{"d_expert": 352, "d_shared_expert": 0, "activation": "squared_relu", "moe_layers": [0, 1, 2, 3, 4, 5, 6, 7, 8, 9], "normalize_top_k": true, "router_z_loss": 0.0001, "lr_router": 0.000748, "n_kv_head": 2, "vocab_size": 8192, "norm": "rmsnorm", "norm_eps": 1e-06, "rope_fraction": 1.0, "beta1": 0.9, "final_lr_fraction": 0.0, "doc_mask": true}
Below are experts of layer 3 (counted from 0) of a mixture-of-experts language model. Rows are named down (a neuron's output weights, with its number) and show model dimensions 0-255. Each number is 200 + 20 x the weight over its row's rms, rounded and kept within 0 to 999.
Before each expert's rows: "comes before" lists some tokens at least twice as common just after its tokens as in all text. This comes from a sample of Wikipedia text that the model never trained on. Tokens count by the router's weight.

# expert 9
comes before: " ", "\n", " 0", " 1", " —", " 2"
down0,185,180,186,241,196,218,212,212,193,242,206,213,182,197,215,211,195,222,218,193,186,201,189,221,202,188,190,196,201,219,176,233,185,216,193,186,204,227,203,228,162,193,231,201,182,216,184,220,173,218,212,228,180,204,221,207,211,176,198,204,217,158,186,185,181,226,269,208,171,205,199,226,236,209,183,176,201,186,206,208,200,193,181,192,191,232,225,197,189,177,218,202,188,191,167,215,211,211,210,187,194,201,181,194,212,221,225,176,215,217,187,217,200,193,206,212,217,216,231,154,227,204,194,199,209,183,192,215,162,205,209,212,189,204,186,163,198,200,212,211,235,204,185,202,206,180,202,195,200,202,238,192,187,230,220,228,199,171,228,193,181,197,190,185,182,209,218,213,206,211,206,182,146,196,193,179,210,181,207,197,210,217,179,232,229,222,202,208,208,209,195,195,216,185,195,203,215,180,216,204,203,206,216,187,195,219,215,206,178,197,242,224,231,180,193,209,197,207,225,317,194,230,202,199,164,180,195,218,247,207,181,217,205,213,160,201,200,188,159,217,213,194,223,200,190,173,189,188,205,216,167,171,175,199,185,213

# expert 25
comes before: "\n", "|", "-", " The", "The", " He"
down0,203,210,223,203,198,196,213,198,204,201,248,167,192,206,221,208,166,195,177,201,206,226,233,189,183,202,193,165,205,214,186,211,182,186,196,157,194,176,210,208,226,194,186,168,214,179,196,177,195,147,182,226,199,175,182,193,201,209,215,173,216,187,184,171,203,183,212,181,206,187,201,224,190,212,163,208,216,169,207,155,170,196,194,183,216,178,214,219,253,181,202,218,221,191,236,188,202,200,204,217,213,192,184,191,213,191,166,201,200,194,219,191,216,194,193,242,209,203,220,220,192,190,243,167,161,180,196,199,215,200,192,174,227,210,222,179,214,190,187,177,193,215,210,186,187,201,260,217,233,197,190,226,209,200,202,205,226,186,229,181,208,214,183,218,216,208,216,220,189,183,231,219,188,215,204,228,178,197,255,208,220,169,230,207,185,172,214,171,210,197,185,204,193,208,190,147,206,178,173,241,202,170,196,209,208,194,186,200,213,211,224,196,210,190,214,202,203,187,185,222,198,199,251,245,196,210,204,206,168,221,190,159,170,174,212,201,210,188,191,195,220,211,207,149,177,219,213,230,199,178,214,202,206,200,244,188

# expert 31
comes before: "\n", " |", " The", " He", " In", "."
down0,240,218,216,194,199,186,233,231,213,180,151,218,195,192,208,221,226,220,216,208,183,218,248,190,226,205,228,226,196,190,197,195,200,195,222,199,191,207,171,204,176,190,213,216,196,201,233,220,199,223,197,189,184,200,207,195,208,186,179,186,232,199,233,202,171,175,150,168,188,172,181,187,172,201,168,214,212,201,194,193,186,189,186,198,209,193,181,193,174,217,192,215,227,204,189,164,197,212,195,206,234,183,167,185,174,199,219,179,199,219,216,207,195,185,184,190,190,204,182,206,228,186,201,181,214,224,161,209,206,222,196,175,211,194,180,220,196,266,188,196,209,196,202,189,219,185,210,208,171,206,212,227,198,237,210,204,220,194,172,186,216,205,229,226,188,194,190,183,178,223,194,225,171,253,166,205,178,190,180,234,179,167,173,196,193,245,213,229,176,184,176,220,231,167,216,198,184,210,163,195,217,181,181,195,187,191,216,180,239,220,207,202,209,219,161,219,202,167,200,198,224,165,223,206,179,186,201,211,215,183,221,187,194,196,203,165,188,189,168,174,177,229,216,229,234,216,192,187,181,211,205,209,181,204,193,243

# expert 28
comes before: " |", "5", "4", "1", "2", "–2"
down0,206,200,219,211,171,231,270,185,176,214,181,171,251,158,174,207,172,186,222,197,217,193,189,159,211,194,176,253,198,241,225,206,202,182,189,191,190,184,220,170,196,195,188,203,206,195,196,237,208,200,229,200,185,195,212,188,191,200,225,214,212,201,246,211,200,213,215,174,197,174,216,213,172,213,200,193,197,167,187,220,177,199,213,218,212,207,203,204,215,206,235,221,225,190,230,216,158,193,222,229,211,226,220,205,158,214,200,205,212,164,219,224,255,203,169,234,188,197,217,226,193,189,207,242,201,231,197,196,220,190,187,177,215,231,216,207,199,167,198,226,212,192,211,202,170,183,198,242,239,173,224,204,209,190,198,226,187,213,204,174,179,212,200,205,201,199,208,205,186,167,196,194,183,219,199,194,193,200,172,166,211,193,186,183,184,221,200,197,207,168,183,198,227,240,209,191,201,194,170,218,179,213,186,212,223,245,205,220,186,183,202,205,222,182,178,188,179,197,206,219,220,196,213,188,181,195,199,213,201,196,167,209,209,213,204,206,209,200,194,211,189,199,203,208,160,240,181,208,158,184,201,217,185,201,156,223

# expert 18
comes before: " |", " of", " and", " in", " were", " are"
down0,221,222,211,201,192,231,244,199,193,215,198,203,219,160,184,230,201,169,207,225,230,252,142,215,195,194,226,189,190,186,218,183,215,178,225,186,175,170,225,156,178,193,182,150,200,200,155,223,230,229,216,205,211,207,224,181,208,224,188,192,210,200,182,187,198,214,214,206,208,179,180,220,208,197,185,168,194,211,222,181,146,251,197,202,202,198,193,204,183,186,211,190,204,196,200,224,185,202,223,198,173,222,223,191,222,197,180,229,188,200,220,209,205,185,228,192,213,198,251,175,217,224,164,226,197,193,224,218,208,211,240,176,156,193,212,223,176,204,155,199,182,242,229,199,207,209,208,195,194,210,214,196,211,219,216,189,206,195,204,193,187,225,203,168,193,196,226,206,210,170,165,191,230,210,193,231,197,180,175,199,166,197,189,207,181,183,186,197,216,207,171,207,222,196,206,198,211,190,229,212,200,178,218,185,193,219,217,169,185,206,195,202,175,227,204,176,173,206,213,192,191,197,243,200,170,199,202,196,177,190,178,177,226,201,215,208,203,198,178,218,219,200,201,190,238,213,213,164,172,226,177,200,171,180,198,198

# expert 13
comes before: " the", " a", " in", " by", " to", " his"
down0,203,214,218,219,178,183,163,200,173,213,174,200,212,175,181,211,191,184,173,199,200,219,195,182,216,236,197,194,216,199,175,218,191,192,185,204,203,178,230,213,183,220,206,203,218,199,205,183,191,186,209,201,218,183,177,203,217,157,175,212,186,186,217,191,185,211,173,205,220,217,209,218,153,193,177,157,186,219,215,193,154,208,237,245,164,181,198,199,213,186,218,181,219,187,188,186,201,184,215,214,230,215,240,208,190,228,195,185,216,252,195,234,214,228,230,208,170,196,187,169,184,208,180,160,178,190,187,196,184,198,214,216,195,198,236,172,177,187,218,227,205,219,197,199,216,183,216,206,167,196,230,184,182,219,189,206,201,211,192,207,229,190,221,181,190,210,233,184,234,208,190,181,210,200,203,195,200,239,198,156,221,213,215,218,177,183,186,229,140,182,214,214,164,196,187,219,180,203,167,207,191,201,230,202,225,205,195,170,179,195,199,239,239,195,197,186,210,223,196,203,174,197,214,160,185,219,206,171,197,158,199,171,201,174,206,203,174,186,172,204,212,183,205,208,225,165,202,192,231,193,187,210,173,190,152,195